config.toml
n_layer = 18
d_model = 256
n_experts = 32
experts_per_token = 2
d_expert = 96
d_shared_expert = 128
activation = "swiglu"
moe_layers = [2, 3, 4, 5, 6, 7, 8, 9, 10, 11, 12, 13, 14, 15, 16, 17]
n_empty_slots = 8
router_score = "sigmoid"
normalize_top_k = true
routed_scale = 1.5
balance_loss = 0.000656
balance_bias = true
init_std_router = 0.0178
lr_router = 0.00148
n_head = 4
n_kv_head = 4
head_dim = 64
vocab_size = 13090
norm = "rmsnorm"
norm_place = "pre"
norm_eps = 1e-06
positions = "rope"
rope_base = 500000.0
rope_fraction = 1.0
qk_norm = false
attn_scale = 0.125
tie_embeddings = false
parallel_block = false
init = "normal"
init_std_qkv = 0.0412
init_std_o = 0.00686
init_std_up = 0.0412
init_std_down = 0.00414
optimizer = "muon"
lr = 0.00604
lr_mult_o = 2.0
lr_mult_down = 2.0
beta1 = 0.95
lr_head = 0.00941
warmup_steps = 200
schedule = "wsd"
decay_fraction = 0.943
decay_shape = "linear"
final_lr_fraction = 0.1
batch_tokens = 65536
seq_len = 512
doc_mask = true
train_tokens = 468100000
steps = 7143
dataset = "wikipedia_en"
Below are experts of layer 13 (counted from 0) of a mixture-of-experts language model. Rows are named router (the router's row for the expert), gate (a neuron's input weights, with its number), up (a neuron's input weights, with its number), down (a neuron's output weights, with its number) and show model dimensions 0-255. Each number is 128 + 24 x the weight over its row's rms, rounded and kept within 0 to 255. Numbers have three digits each.
Before each expert's rows: a language model's description of what the expert responds to. This comes from a sample of Wikipedia text that the model never trained on.

# expert 20
It responds to: Nouns after the/a that name places, positions or parts, often followed by of, such as village, north, area, top, centre, number.
router:094182122124178130092099099150156142137155170126128089136173145131096088108124132141141155127123156143155120169130108125151131108105091140117112109138141124104145106165088151121141131096165110142121162134149101134126119146147101121081132160139102175133104163175082081111128186112108144139145131165141130092167104090089131122112161070156133147122134116153112129125153114127121107116110084133103139186121122082102114131107100134112119136141135139159113160145148097110141150089141117188092151113089183114095130115103131119125153107130144114117140101104128119138109117135140077127115161114126132128138134092117111128140106110164115136122157121144176135171104110106103108132142083110096099099104139144098075145155136112119129135119144119166110159157146098116123122156140092
gate0:141144173091148142106114114153128120165154128137161153116108197120157097126147142124117149139108134133211096101117135141146115096115088120103162136144160120148156110158113153148136154129110108103125111146097165155110157166153134127111115069116104130136107130131089084159100155146156136203102106127147138073115096089109104144133105142104142132131142156165109135074113130124113148150142091147078157180110143130146129107151117138107146113146147106151101150138158145088148139098125094127114142132158175133074125104127166177159131125127137171133132116125122090138127130122132162109093132125143126114135117105163155150094149130100134126115117139118130164170142114098150079158147162143109103107120105150156115139138138141119081130138096105116114150125150149127135129113153095
up0:115123138110179156097169105156149159173131085147117112160160163138129154142105150154110155119123147123091117107093127132134154103099165123162144122143128095089122128119143139098136129129096116183131109126109124121113156076117149128151118139133139111144169132119123134131087108106117110102083128151133131128114109102126059107138119122116121082179144107107146082139119112133165154151147134122077118125126162065132124121133113163141144096174167137135113106148121148163113135091143115125117134099116114192147127110100138097117098132112105098120117078137088117113083149136131098132143142112115119113123128197163162120120114117129143114085125182151162155145101151112146112125117156136136113162147140147123125155122117109095126109095156087127125077126100143143162136112145190
down0:153107111116146178116133129143123117095117174137122134152112157130173150155122108132130110117101160156071094080120138113146126142112061138173142137142117170122108138128113116126149122157148138182167138149158129101130100130097154148101139110141158152163145095127097145157131128126103105103129104133159117100111141148111129113107165141124157095129151133149115083082123180146145135166105159093116173104110120133147130136131122127110094141150153131127161113108135116170080124169158157110153137178135088155156083124143189122134133099148159109155120155159127120117115094168166109137114143102155114104115172127118106107120122146130164101128146155103132146089111146112137148117071125133108153097095158136154122122139104135130156111113132143089127122133170130131158141101115195
gate1:079135136181136110168148124118148153101124129142106127137115165152137120124152115146126141141114147124112096175124088122145141167104178118154115082128142133147118111162122140123119138087118163115137173112157125120122110129134092122152119129115095095148105127144108104103167096154113146099133111083108127105151115110098103105152191128113150124127128149203139121111105117148109169113130148156101145086092127095137073128145136118141089125091149102138144162104144098141116144114127111175165140122111147134099150088114122151131136128102135104091148113180118138089133126147071108152114132105120138125179167124123145119082150129145132126095175103177146117112149130103117147125146122115124103068127071124082180142122116104152147108125115110114146151100104091105129153135150142
up1:112103130129155100115194129100135143129128124123151121120082102131184152171089114105138128087102090123137101144153099168137147139140156135142122163121163129128112140122173111121139133116119134130121099117080147073101130137160099138124110147103099123155148165146120131165123166125124111108129099127153148120145159155125143171126112129114118116124108111081149165144113112146154140141153134117173123128094120077114090137113137119114127154137129083083101125139136121133130080120120147122120107105123119184153110174121123087137142123135085122122080121130100144115076064118152152135109123153123128138126155136116167093134141126154071138107140142107117155125143165109103084129144106127193122141117164197153123097138151145141117172097126130144096083116122175104120131131167128
down1:109153150121149146144104117143089119113122140114145131125158142106133112171067093116097109118118109106112141131140138076123153131142132086134142102111093092125126104109115129078138105138103111155139149155115100136107109088121075117072122135131111146110175099110142107143109121111120107150139111105122198120097167108108120103136133152106061112072136157167156133143149100120181150143146122104142099122178121103122123171153156168123118126114118111107133132131118117123117153131078130103092129117158107106138147135169131108106092130122173174125110152139133124091102086137132111081130140108158120125168160133137107167106101089138141160127182133132166152162147092129108138108126145161129156147130147108150125117097157095108080171121136139094142112123146135163119137115152126
gate2:102122195133122096112128118154165100122124128120136133137140145126127123191146186141117138151089135128101100160176131105119147100137156135117127135143128130102106125134118151101123119091166160112125131116168120129106147158110107150138160115145111137126126141153119099125157173123121152136137103149125133122171141118119110124140164084083139155131156112117155144148112104141129130161140118176124118164158122130118128137153095129095168111086102118125096130145134096138132113139144095123119119182104159124118116151185176104115078140119134121102165145112114175118118124108141159066094144094111138135142084103160103100103122144169122081133112138167223135133072099153132154153131100153158124094115141183099152147111124111120104155093124109149109135118130131133134134152107125
up2:119095144130063105140096176101108118135156150143093143181111116116175138132112114093140151166134158122113146134152135155143140126101094125126137118147157131127134158145105107107124077107155066121099122111115122116128078123163136132148151144059134094129111133108167123129112143155129133128131117129088141133139151182141121157136109079134134090115132149127139132135123132104146147105119128113139066120105154126146123169154122127152131119161108139087200118132134147151125125136118127130155137109137163145156128076117122114113117122135142096070119094137141092123128117172113062123129131145100124113133143105133133134181141073112143121125130058181087130077156138110108085116131141154110131143132124127144146076109096125146155103136143106139158147130160118094134112132101133
down2:109124129138133160126079073155093117122179107132149106148106133133097107115126102122143150137084115092120186118083127119139158105114157109172135136162157110131152114152121156089145087147107100180163125113116142063131124152104133138110146130100133092120145127108131103093126162098115153100138107089096177114102170130093117146109135121128145111133147134137119121131133138164155174118143139112123127074103117105154058151153119096155127111143144116135139152136134098146200112153157123093104109123152150134193166141109118117169077165138110130133125144118125084134113135109094147158108136180124140129130148114148129130084090133143117151102135120110118099138140118108109124149085133142132131128171125117132115161127131114111119102092119124101173111122148136158092117122094116
gate3:132102101137139130128124136076184140102123160135147119140148110178088108140107154131160178139107107141111161141095123181169133120141107121119115116100120129125176159179108149136100118111092123147132149133160132105154141145145117159133105158096135110098109140138115108128122123140135134117190162148100141158093116160096147179094145122137143117090113102142129170182103163153145161131159121121144138129134123135093097154125138137119121086127155099111133121141132153093136163075094124132127142137101139155138113133141147112135073110127154106122141131163105161122125120128158110112109100104156140161146108113121122123181122163137142153165145150114105094134105135126151140169159114146131093150130070087114142111122071149119150102092119146138197157124133097138165167117096135
up3:146160119099111093124139107123104134134122164118098149111163083147112097148101102123164127112196126126141169129157168101117104137116146140111140133157135167080105118107155098125088088152135090150117164155147144149135129150126120129138140152113131170102152094136172125170139124135136119186111149133117135151134154084139106112121129127110107115160096157134125166144174084151099114101128137165135124172168139149142092141089128117144142130104121116124118156158102126119134112123108130153134088156149123114179139113101106116139132098166114157128170092124123151130133109141111114127153095177169113149128140155126192142143178138140175137127101114146182160082095177103150123136103107148149162133133105108106087125129096142117152114104105145118114117123111088152148093117135138
down3:105133086111135122159104067127125142105084157101155126120117151073140158094113126113133107130121105085110103113148168116106133098115191142133126110147112161179121114139129131097147098115108159122118086116124143159135113114082135117131135086107163137159150150138122097163140133118072126114155108108079136142124112082129167106122156144124151149098126124159178133140148136135142147137075122137147109133131116169119133137117151165107158138098111114136166136108129131117138134184155132080150133141098144076135148145063130088109110137090093122129137139121134111134130110113109105110095110129067146116150138111177095169089154147147094104141102101087108150135164147143139111123089099132129090142143132154147125106131116129091129134129142156144108120147155099146145126094115085
gate4:126177146116134123096115147164098137112139115125122104181120129094144084144146121150140103127168131101208115122141120158150122109136071094125161145096118125133147099139142140144133098128111116127139125157148142094143161098120159127112142169098135091132094146140143100105131116176122135134137133120140131116148107129114079136139116107149144121135111126155140141126131136164103117160073112172150094177121111102080104159125120089151103152137149089125123127124146097122150122151073110130110165094111137106149119125143090122168112148148157156139094123147121147122144136145140153152142099092114162132127109100109095178154159136139109116088122092140180109127148139121107114167099098083119097140107157123103120081196121090094130112151114130132108096129165141105120085136085133
up4:115143116130130177135162157096120112141132144157123133108160138147112147137129170134122162158099183125101114111116157164140135108149168114148124077126118099132093110120128122077108127110164111139151139104131134126141149108156106117105098069123084168107159088115129125120092108092131137141124140104114132125091138109151185108111091126145117103119120144120132134147094162136083143132168125092140164114187116116158168107109181151161121108129150139155141096112127127124099143178129119121121096104165159107140145113148122101091145099115150129151164094117111127119122109137153146127156175140122092114131129118122143075133109141108153135157140162143093137137158133146122147096145155160109132080160105176128057128081113132111114100104132129157083143147092103149113149101111114
down4:099090148143135106094105180170122132153148138098142121148171141107158143145134110123109114104147133130121092150099135129183123155146185111105164117117152124127116153173109109116139121116166156142167139143086104166105135080118110148127141144145114147113159137108104165138084116131139135139073180154113137114152148153124117137171137128139145121105122160099135125149169114108131121120096095102102113109093105121124126152171149187103120124135137122120140158097158116175133102162142145096157184109164134095146131131126120142128142129127094138139143112086119182107117130150114158125070130143099112134130103164114131183135158151096138125140110138160128134130118084170131124106121148117126104133099134122128117102109095122181173077135079119133141141134090155123125114086111099
gate5:125167149135147144140138132174155158147146136170165128121125113145182106138133156165148168110115122095100126110146105121129128151162150131156107177121140130134138111104117117091143123133117146121113083106151140158095095120073145184131124159126152137114162139163103125132108122084154139123120145144141157117101126167097102132126110130155143178124148131149167151135167088122099099103099120134135178151169144092150138119135111130134138134144136109118075085114099125101081136099127118148082116153113190126107090133157156147147108097161176146091154099121107111096118111117135160128112149123146126141156111172115117135100127115119108146124150175147081094158109140144153108130125117119131100126099141168174107132128165084113137144140132138185103093119142168140125137136167113
up5:136156133101114148145171147163141134201123161185166129139109108156133066147141121126153159155137132165141111133115112108129129081100121134118129152168135120165089105146136149094159096138124141110100151108131131134103127133130151148131131096097104125131139133128132133139134168111135057142107165150125087101169161147098133112101140139147115161137138137144133115095145137139129122127096108164138164132138078103114160158125129122138148125139129131155102090152114187113083180110150097153110119117114138119115139117123167134094128044150139158141140152139093115133104137147120122127114152171102095157135140156117135162166121128092117142103171128142081148134102132124111131105125175084159116095076125159148119145109127105132135131172142151163113109115120151161134161150118131
down5:119110115144138106150147147079179158129067157147125132136108104179114111089136153123104127151106105169152096128168103133142107127143097096111106099129119141124111154132105145139091130144187125135192143117101118098101116105127135134099100179127133115115079158107135154096112095133117101131096129123153160087177147144142122127094143092135135110150099132141132116077133140110107136110174110127095147162120146131083158083117123128102125081175135082151114120110141164139097138142125128138111127111146132118132143142144147139094110187137165098103143143136131101131148139104126111138102103148162098073139110087086129125121133117116132120134097142151108185118113163091084138153123117092152109135093144133116163143099115123135089135116102113168133103129141094143131104131170123
gate6:128173115169161172092163144126110102117121157079100146118141148145113119148116155140095146143085140138114178147100195116137122147126095129127143151150128151097134109155161148139139161113115135096122117146141110100114167133100132171124153077133090165105138104143085117070112135133121115086124112110136131084151146108107134142114122160169146128089131128133135118117141121144134147102112107117158123129115146101110152125128143104138111150093105129132101102133141100148134127121160137129093137118130120159099132158099122091113138076152130085112123122166128168101173104172184189121145115135172128116154152120124091138139121115148100132124131143122163146135135144147119121165093137107186059113136131152097126136155113093135127148142131141138088167186109141109095146137169117
up6:123121135131122156117126118158133075125117142132149130125132084131122116143130098132114079144127136134133091140121135157127130160161157114118126081113121129059146093146168139134166134138122130122116099114120129152128131144190168138143144078142094116137156144148126102091164116153156170122166073101137107149185158123123124130126118127134139127106167117131140118147169116150119127123128148156155128117089147152108114162082120108131127067123113131097134129128145146156134129152136109138169128131128170105106132091124124118118171129105134153098144158102139134119155097191126157111096108119128131103129097103128098104128137056144139087120165119143127128150092127093084166136130119135146098167127139126133133092146174105153161165100081141119128105136138098075070158088155114
down6:116117141136137146120162136157113151141093149186152149119101129104206134154127127120130129145140133113095095125096119126105134139128110144097109095129081097135109136143131130121131135135139128145129149141127109157121121113141116099143160118169103140111150141159122150132097134124160101111128158126138145148150145150112107137153100071083130138133118160090155141083126107106087115116148174128148093160101093185141121149149128135085151129143146119142108073104161139149080125129134105128129105128115169108110131155136116133158119192131153100140118165124078093127082095160123150140098146130185112128141151089123172135137126143150153127123166119128074143102139148136163140114155113128125096127181111124152140114136138144163090153114127131143071137148112118120120167113201078
gate7:082095109131113109155128086125109144145173141121142122138127095154130155113103175116141123131125126151087167124140118132150132109093142140099120155136136151106149149134160147101178137070145129109144154120106094140123131158174139137118106133137091126147127153112134098099108128135132147105133133118133120122156108136143103127104134125123170090152153146126121127114109096158108129108129090138107116116170116106104143161073139127084108129135178145149148150080133136142127126157132135171101129133150130144102114132145148176203130119147098140116099144127149132122107130095128110133100065101160124127132162151080117116130111146108112119116145150148111118137163158155106138155116132125144140132192084105060173148103109141133134186144129160177144161167073102143123138097077146
up7:143162096105130101165159117107143085123111120148180100085129117091141147114129103127159125096104099108132102151134122121103142104140088125174129168095117115129152151087130115113126124134127120126183142094121116115087123192129131147141092143124113087162082123075147150179112116110127130141119149112086089117106126081148146136120112173169082118113142142136134132125110149104123112091113150127091146123098102130096104110122116109082137139149125117148095138148140113150160087136152081118169138106136132163129144101130143125141122110119131129124110135096064104148114150165130166097153120159103133097143118144135113110110130093196133137148144084105151127106107098107157123108137128149148124143100097121128132096088149108153134170125141144126104114162130114106161164125188104
down7:116174100090137165117108161174118109129134148154139147141136090116128086129143107116137079091159175129105105128174152131136103123106111173127099151112135138144102120121098116145124163121158094133179137113093109113152103161146159127128128131138138105123100125140157172163149092100183097122140142128106139106141157169125156147145121125153128112136126141142138124117169160113128106148153136174102113110115136110118179119125147101124106156145132108119090175144203131124177111126127120160129081134127143174116160147111107139125152097119107144124104135134099120106139129110076148101114129100140090126191124112104129073125106140148119141153179156149124145110094117100128136152142137129116177110097121133102089131136141103130125186117112152132117106146109131086136163102145173
gate8:135134161120133148079066126144134155114141144146071143139095145135131151099102066141156145150106115135140076134120092131125167117111118130089105191110107118102152129149116148168110121090122103093129134121152104126173141139128132150080136151175129131113140112127116103140160141159119176159120104132130161170141127122133162129107137113134128105146157120123060141118138131088132135175134114179100141118111143128074090132153123143164112138094136141132088146123141090175090092112132182132130134122149142133116101129088101130132176155113115116075085113133157145128137151114124171124128098104095132131126148096116118112119136113135141121140150141165099131092143100135092153129171148151091122103139128166136104140135157076137106128123106131166147076133127106138134108125115148
up8:128094116106177105103085123128165180128098157155155112136138082098138075128100136149144165130143066119138133142128110148142068136162129122106146164132154148103143098106149146127149114122145140105152118149142136085157185124128129127090122131149119119154152113118144113127140133133142135151138101125130122126148125105113154113169146147131113121134049123168131175106146121126134098149085126160100094101114102133154113104107148171092101157136104113136105155141124132098165081119110133115132107119118132135142141167082112102097086175152108106087139154099137131108152145109073145114130091107135118144130105092133161121171104135122123125145129142127109106117107112112107164139119115108066134101152146104162117101112121118086126146133114160115136139186135092150162135115167097
down8:123133132146127122116109139193113105136102146122130104077138138096158137142151149111137144123180126123144101128153150135105166116116089125134162079145135155141099153169146142112081116158127131122086151120082159123150102125124141137153137105146111066138165150105182119110088113129149118099108104156151150129132114124144095132130123114122125132147100130136141095121136094073148121152140120097163123126087102120132107114164147096156111128151168149090123123108157126144158127125107118146066162116169159118166142111153097138135121152138137097146148125129127171150110167077123108143091104110120152127111083102101157105134115133089136119119165099151138081090130097163111115120087157121123147131111117121087125139163163148136120122074111117172104174107134152122144161115161092
gate9:089163126113158109095138088124164138121130124132124150138134148153120176137132142140105139109108117087163144119117102111138103119135189093096117112183091171098123116122158093149118130084138175127103113155130104108124164096105131117141116134117124128126132136120109111144125186106093149155127150128104130124164139151070130188140173122168119148112165060097122110133128114112139121105138097129135093129117119142113140129102107126047104086123153094139147150135150125153183094127101118127086139137097161109119162133140106116110141105148117133123144107137156114135109147144088152140136077129109115129129163126171103118074133113166120119163136111179162131144169108118132116140138126158131146097092174115124144100142170099157127147137130134136164139131120107129128084114111117
up9:139156138135139125128134119153078133107084132138125115158118155136155100143136113173143129126157138125117101120130151122121157139122135170149138115078084118117154119105090125114126141105072088145116095062156120123117142160103098116118145106140107110121128132127153155128119136138196095116089138122159103118135124114136088132122165156130100105168094111144091163162066091158080161085119101101142131132164083122142124139157115120159118167100113153126126102133166094130142141127113112097150127148163111149102087120132125162086118099128146119138158118137116130112148147122145113105139136147136105153102136104145144102126082135092129155117126127106155127121104123122168121143098133101117148119094108122103106168123088186101114066167146119086116150171175136125129174114153119
down9:122167182133110162127147115175102134101118141126150136143092170112137117129136123176129125135100148157139132117115119136099147142115120121115116101089140125117118135108144093122105132161132144120143111099127112119199127118111080134167150107141144116115117115151126086148126152112094142093073147173158120123131119141093129107065092109098132130129107123147143096122133110114111145133127129120144095148160146151153109142117126102135102110160131136127134082101132098161125124157144131141088134109159135156098098147096112128195099151129105108123161132142125154138114091151136102157116168147168123098180096136113101097175129158168151140130119088147120094127169084139102118144139149108121056087140126142162155125160117099121157072156129141147125128123174135095110153150103086
gate10:100108127094145097134132120078125135153172136148186167151154131086178124116130118108139124140118135150116156133113112133166098161144126142109166164175162130133150142148092157165113120106133146121139123151079074101132137126133110113118093144090147133089116121168117095108107135158146121176130123073115176155158116114129086136134129142142110133080133110166121135114136154125114079103119099117105100191136100106118097127169120085092085152119134141156145151093090092119145132120108142144119125126107154170101132129106135103107136139121120127143138102123091119111130124105137135144149100116169123108107135116138069104112150112134145113140111112130118168177103158099107118120137153113116113156177133131112100125124099130138134048125172114146120126125160152092093123121114106
up10:122110132105143093138107107134167097098170122098106165155135120067090116110121117146148174116142146165139201063155137132115099133132132134111174141185087140119139159112162137126137119142146113138106166160133101131142133112157098117111094196129162095087084113119178118118116119156129129132111162146133165108168119145147131088125159127146166136138109117105122136122119111164119124119139161088107122103168120128136154143122132114130160117117101117103132119093119117151091133129136159136142137158122128123132145123138124133174133150098146102108105145115135101066149127131144101133172145121134143137120153104134140159096118095134134116143151144120142173130121133098119126155100129102112136135147148088061181146123146173139153118142131142162095190119132078108120129093134143
down10:123130122134098097123160155128136159183112146129116115120121114123123144148127154105115143148120103110076094146101084144113101137145123152134115111144114135125166149108175115162121135093134112106179176165123127103117090112155152096141124167141077133152091115125135185118129142145162112096155146146152105122094150147147105142123176158077096119086105086107136158142120133133189116147119152126110149139120182129105112123166172124102126152139127098140080137108129128151116134111209125105157140134125098125140157129131105129145129151115110133115144156128145109088156141121149101164113117118120113146148173115160131149128126105145135196142117174100152141146139149107122137141165159122101093088098108121117160149105134162152135124125105155149125165129135095115099159138158170
gate11:130156138091162139115110125138153138115140152161117144128098162153152080116154173147135126109100127124151140097143137133135175120122096102135150129160130143166172141139116092138135170139128147102117147103174134182132156125109101118149142153156152115100126181159107121112088127105077118136125172143114123129152093130129117134126097118120133126159151132162118115117101126170111078118125137115112103154134067159169155148147113131186111108118196080120120130088165153133126152124131133154120095070098115131076138152109109170115145142112102124111111107126107128140114097110127084153116129123066124144129108136124112136150146122134137156122143165170141134140130108111175124137168127142106164141129117117109112125138165157125173105134188108186110114106121119140132138163103103
up11:120139128156120129132128118159114134098161187135097108118159121123119141109121140169128149118147136108147157112140127120168113108132137162094129137114119133180160146126128155135151133151111149154096107156063103148136141124136090144125144116171140107139153133123127089144105130091093106112103144117114135187127096138122139093127126155153185142111109076104149136122120129136123126147097156151148170104106167106156151123149178131101150105077114135141158113150127137069122065161134090153137138096145091163139115130184123120148157072148079146098098153141160165146147144146086104136157151092144162112111092131160161142135120117143135144155145113126141084122130121133136135172110150141117116127146130077118107145137145097103084103140135087094121092131098148114128129133109147
down11:128141101143129101156171113128162133152094156120137127142145094095125162112155097151131102114121126111095127150154153115090125154167140125147083118120168173146055135132104130171106149116142180129114150074162110138160132125128157082112092092110145104104126127144084126133137144113102115160090131139148124139125133085152133101129155154153137134120122097123153155099118124131124128107165110155149142143122140119102164117179132109156163124113107111127146135108163135121120142169108102142099166154117087132127133145138114134089124128100096109146117122142155142152156120102151135088119113134093143108137133080143099172162124166095110151126111106162072128130131133163166182129136108115185142180123128118166146165129138107152123145109145142152131115106097105121115157149058139
gate12:126134138115127140114122132120125158165157144143129102165119156120163105110126088142140110108113145142144110102082114139102132134110163117118122113130153105139165094120097155135097123132163149116096122155105128129120132150111137137104174143120110185151160114180117106098080119152144121150120143166142147153116147129137137143135135147125122132118100095116123131182161145091155110124113054099124121154132119100149058108129127081143120078106079160168102156166123084140103088130141110135100125100105117126120108140123109127117158114099132115113123144101092151124087122125129093110087130155110078069100134135116107106138134104126087133168127093094139119145131090121144124143085074148159102115153155129117136128120118137149122132113145157134122158084176078072130167140134144
up12:109098135164158160137116137125124110120128117155159126137134110106088133137107123103091131161145124143106139171132158129115134152137125131117137125109118148100148086101132171110159114126132114115149127176100136110150131145108095112116119121133174112124151114134143129054124135176100079075146100144117136175137150140148125069124156132079113111106135197109087121142145143130107161127160145126147131128088112123119092118082168112134088094149142099173139125122139115149106143151133108109127127136124114152160176122154157128161176141118148123110160183126116149119086143112094131127144125138147100132141172111095105141087112095142119124148135120179163128148154144123140168136133132115117123110132091102107101099106129119107080137155130100123108083111124152173084174120170163
down12:091176137083100157097093116145171118121083111129109117100113138163079090116113110137110128162135128138091136101103159162128133093123141131145094112123153120155141101141103132144172099160152138087146104103176129153118092154088102115117158124129138158069096162120115167132089144109124111168131150097132144147124139135121135102182145114127129075123145112154075123136111147160110118117131115088126159114133104095105120094137105107172145147135140094132134107150129090145145141185106119105129109150159173141126161148112127119140141120112140094095136104134137121107127102121166155153109131102138125110152142141103145115179125115085162138076141124095102146147147111162126127113138162157164109158145118155106115135121115151113174166138111146105141151125126122113151140112062105
gate13:125140162131170151120132132140104134150108140139104147171113100134134149100178126168156142129104136131159104140162101118171103094123104135119095151152113106119082122162153141125092119084115141119118121098180095140118136093095115110138173142117115158118155170141102109090108136081125138135132106129086119122146114122105148113114121094137148158148120116142130106154121132126139116141096082138126133153125109139195154138129140090098077109128145165099115103124148139124183158138120156104132131130115131086111184138158119167080143107082163119127070089134111165181138109104117151130132095145081172136097116140135132123144166122113147153102143130149160114107152118157082112127076112162123120107128140124137173150127198131101112125134122105130135110148156141135114101128124117
up13:133099106118163110120123085115163123116148087169138164145116177126123118124118143127121122138117144126114099130132100128120121118143132128140093135137111182095126130165139105101142142124067151133141140132116090117136145128150126138124147159125165169150115133115115123119112127123129145100096129178094105108161129168130161126149110104100127156105128083069155135114089079113114132138126104168107086104138133104137132121070147070113135128159096159120122126120141175079127086106130100151124157081154130095139114121171143108148124151092162120139116097154114130108113106129125224113110123125104134139103109071151140131122132154125129116144145100110210149100121139121071103119112135128116153111117131103058115156122138126102116108093123120133132139137137126081134134137142116
down13:181118134126094157172111138121182123162123118101120127108126102122162158106123090121131161085106150137160130143101129134140145110139071071127106116152117177126135141113120170130178136129112087144112088139180136145124155112056142139122128107164105145132130147132107148116133151111091167117134107113109132142146154141148140127093153120141122089166114111177096168118126114142136123130148090107109143108085114125136100133129097107154184147095140112121113123158149157128155082132138098126137113147129058125105136148117136153099136112120133107119137129131105139139149123075130138127098154128113126152109111151096118149098153137168098130173089158126199064138094106143137153135100108106129127138183109121107129108120131137149148158102116133109128123135067128115127138116107130
gate14:142131105121132105113084122106165121162138113134144117129122131136095132116108121133119131074119106171162155151151176140127112121124155131155151127127096134121103113122124106100134123111117174126143134158125119076149160157130096116154143112148107135145119139134093087119154127077125121159107108166118124161185131092148126147148212135116146155126131118130113169135188085179154091094139107109106131152067122114130113119133133148152131113142146113084119133110161130135136113150172148113131103191110155134120155119133126156146131163148164066096147150111111113112146156146112108144120111130112144111134143086161112088091150129156121133117146119127127097112102109150081079101155113147137086142105141102111105151121127104158143105118072148111137123074089110118123142116163112
up14:131175100095108145183110141099145095131112121136164116126144138133120131117121133158131111067096106175110157093138119106143109117108130101153123152135141152105127133137134090083123137117173131155134112105130125102084116137142099137130143103111091147109119161120122098114140125109132106179130132153101160133188116110111105134176187130085116136135122110141090140097132117114160143080118128083103129139138083153134125094149175114110136127156146113079133134115159101112146085127184142169167118197102149121142141130095102111101093132140180099110130138096097121126119179107118139127135125129125118097126095128119100090142141158150146111118148152113102109152109120132081087097080112157148130123109133128145106137114104106150127097092086134164125129137115113112111108148171124
down14:104140117123111095129121123088113144134130151157103085063108138139178130118115112154127141141139135115108167089131128169130110111103130162111139079146157108106133100103137157116185099148125137133120148098127149190100094108150166072076137086144141109163123139155142194136043123121157081172145111139100151122092124125162115129136095132105124082125139143102145102153145132150153130146135156129113140156148128169166176137143136110144103174136098135145130130112127130141142125102132138110124120129114124156101154126122115140140137155118107115134144129130140093097125105098095090136116149076156140138120154140108124109121118168131121090151125120125116171141124093132126174162116128142115166119094120134114113129152112177093139079107104131137189125139125149144131095110107136
gate15:129157133154141157098091122129095163110197174113182089077159174148110130089111112137110113135129143132144155130124115127119134095084126123145127124155123139120128180112127165104141146142126163146143143149099129134123159142142110143182124150166125151132103135095114128151106136130127114133160141130110132175145113106110125116135122157119121119158125110104123119121137152121140089094127090130098102143064117139130172113111082149138137084126095113127090115179102110124134150118113138090117105131110159126130139128109099149130093117183113096176135071122111099130110193130110130129124130122137135123138132105148100127123110113109131153115182086102143105129114170083186151128130109160093115134138132181111080117125134146122134164122109152142068171136136133105154102114110117
up15:136115090068186123150107143131144130108096094098145142123101135127098129112143157156123135157108135131115116150092107113104134102127145149136207113171120132132143190145102160064154145084156105109135131123140063098151149152155114131141115141134155136108130135116138092117096133113150140122157142141120135065107090186123145135119095119096131108114107166103092143141132107110143161098173134158118131124103143144126154138136094135129131113157120151145155130139188132119150127111099180131137215134126161127141102135122112153130115153131137144151102108134104113135128129140180148104120138102127159151114114093152095118151099150154116139115156118121145131126140170094121148135122146153071108086109148109099143137101109115097144150140105124104149136140095155083129119127118124
down15:100166139144106138099170177148144114118113165141134184124106102132135180143121127154125093124119140111139124158116114120162147178095159156137148172161145129178138107134142137164145164150143132064131124130147112173138118175101142120147166133102093133159099167149101110132126165154128146129086132102146136117097146138124113141155094128133178114142107137123143170124097136122101126141101091102121099111114112164145135126138111136147133140092096144126107184110135104153137145109098141134149080173118120120120144132079123126082120150145091181154106150135079136124109184160160121132078122140136128130103130139112118096150129112092145162119148089122130179106093134105125142121095126160101143121128115116162087156119096132147126116168109108169152109111120122121156130106122129
gate16:041149120121128141117077130101113098159134162167090113150154145146115142152136192139099134163148137131176117160128138095135145091164146166096145130162130158108116142103134139115095129113154104117129106112115163152092114102097090094141147111149135141117131140192103112109090135139145140126111141105147069099149121153112104130117143041136158131157083144096159136127130154139130133104156128130144125109125117134114115140139106102161131125118102129107101103142128107120112143100117110153098101094102162142096165112106108138116136113138123111160112103128142128143088116124135122146115137191160084111148137128121110113074121110169165138126153130131126103119082152143125098100100103140094157142161175139101146136109142128132140138093103126139106107126159151124085131110113164
up16:081164118114120110115103159126151105161126132146085127125186103129144147126119160132100146114115154140116118133170100108116170122137129149118171092117112144141110145112135092117145153108169107130106124094119142146114091072148112109135129175131116209123089172138112130127117118173106138150134120097093111100146105145145127097131128096146109124085101153165133136132109086159079100085208101111164107130102128114142154134111138127158117148094167112119157115179098151115142152169118094153090134129132131104120132131130109144157099139142105136112137113098137132159145120132160128133148105127167128077134124154115110138131167134120138129117112097134144164074126138130097108156143115187162112126142156131066119133139124137145146108114090118153114144119153105113101141110109094
down16:163056093161115124162111126110122143100084121117138115114133102137150129090149130136141130109139125142139100115118132171140137074115145098117131182145159125102128120059152188118130089129125140129132137144112127134101120085127121130116155152096099178089115150086158178137141112144073108162095151112142149141133150152121144109165180135100120149115106166156147124145161158103104097161165138152147150112143108095139112136105121164097135150138093112117087118121157106113121128125122112128099183125163156120149119118098150143144142166097094158119132090103110079127141139131114149127173115146142135170100128116130145152166153145071095104131139139152124101140126121106138142153111115145121113116114115133127165183110118147164148108134157079130152150138118132162102132128136147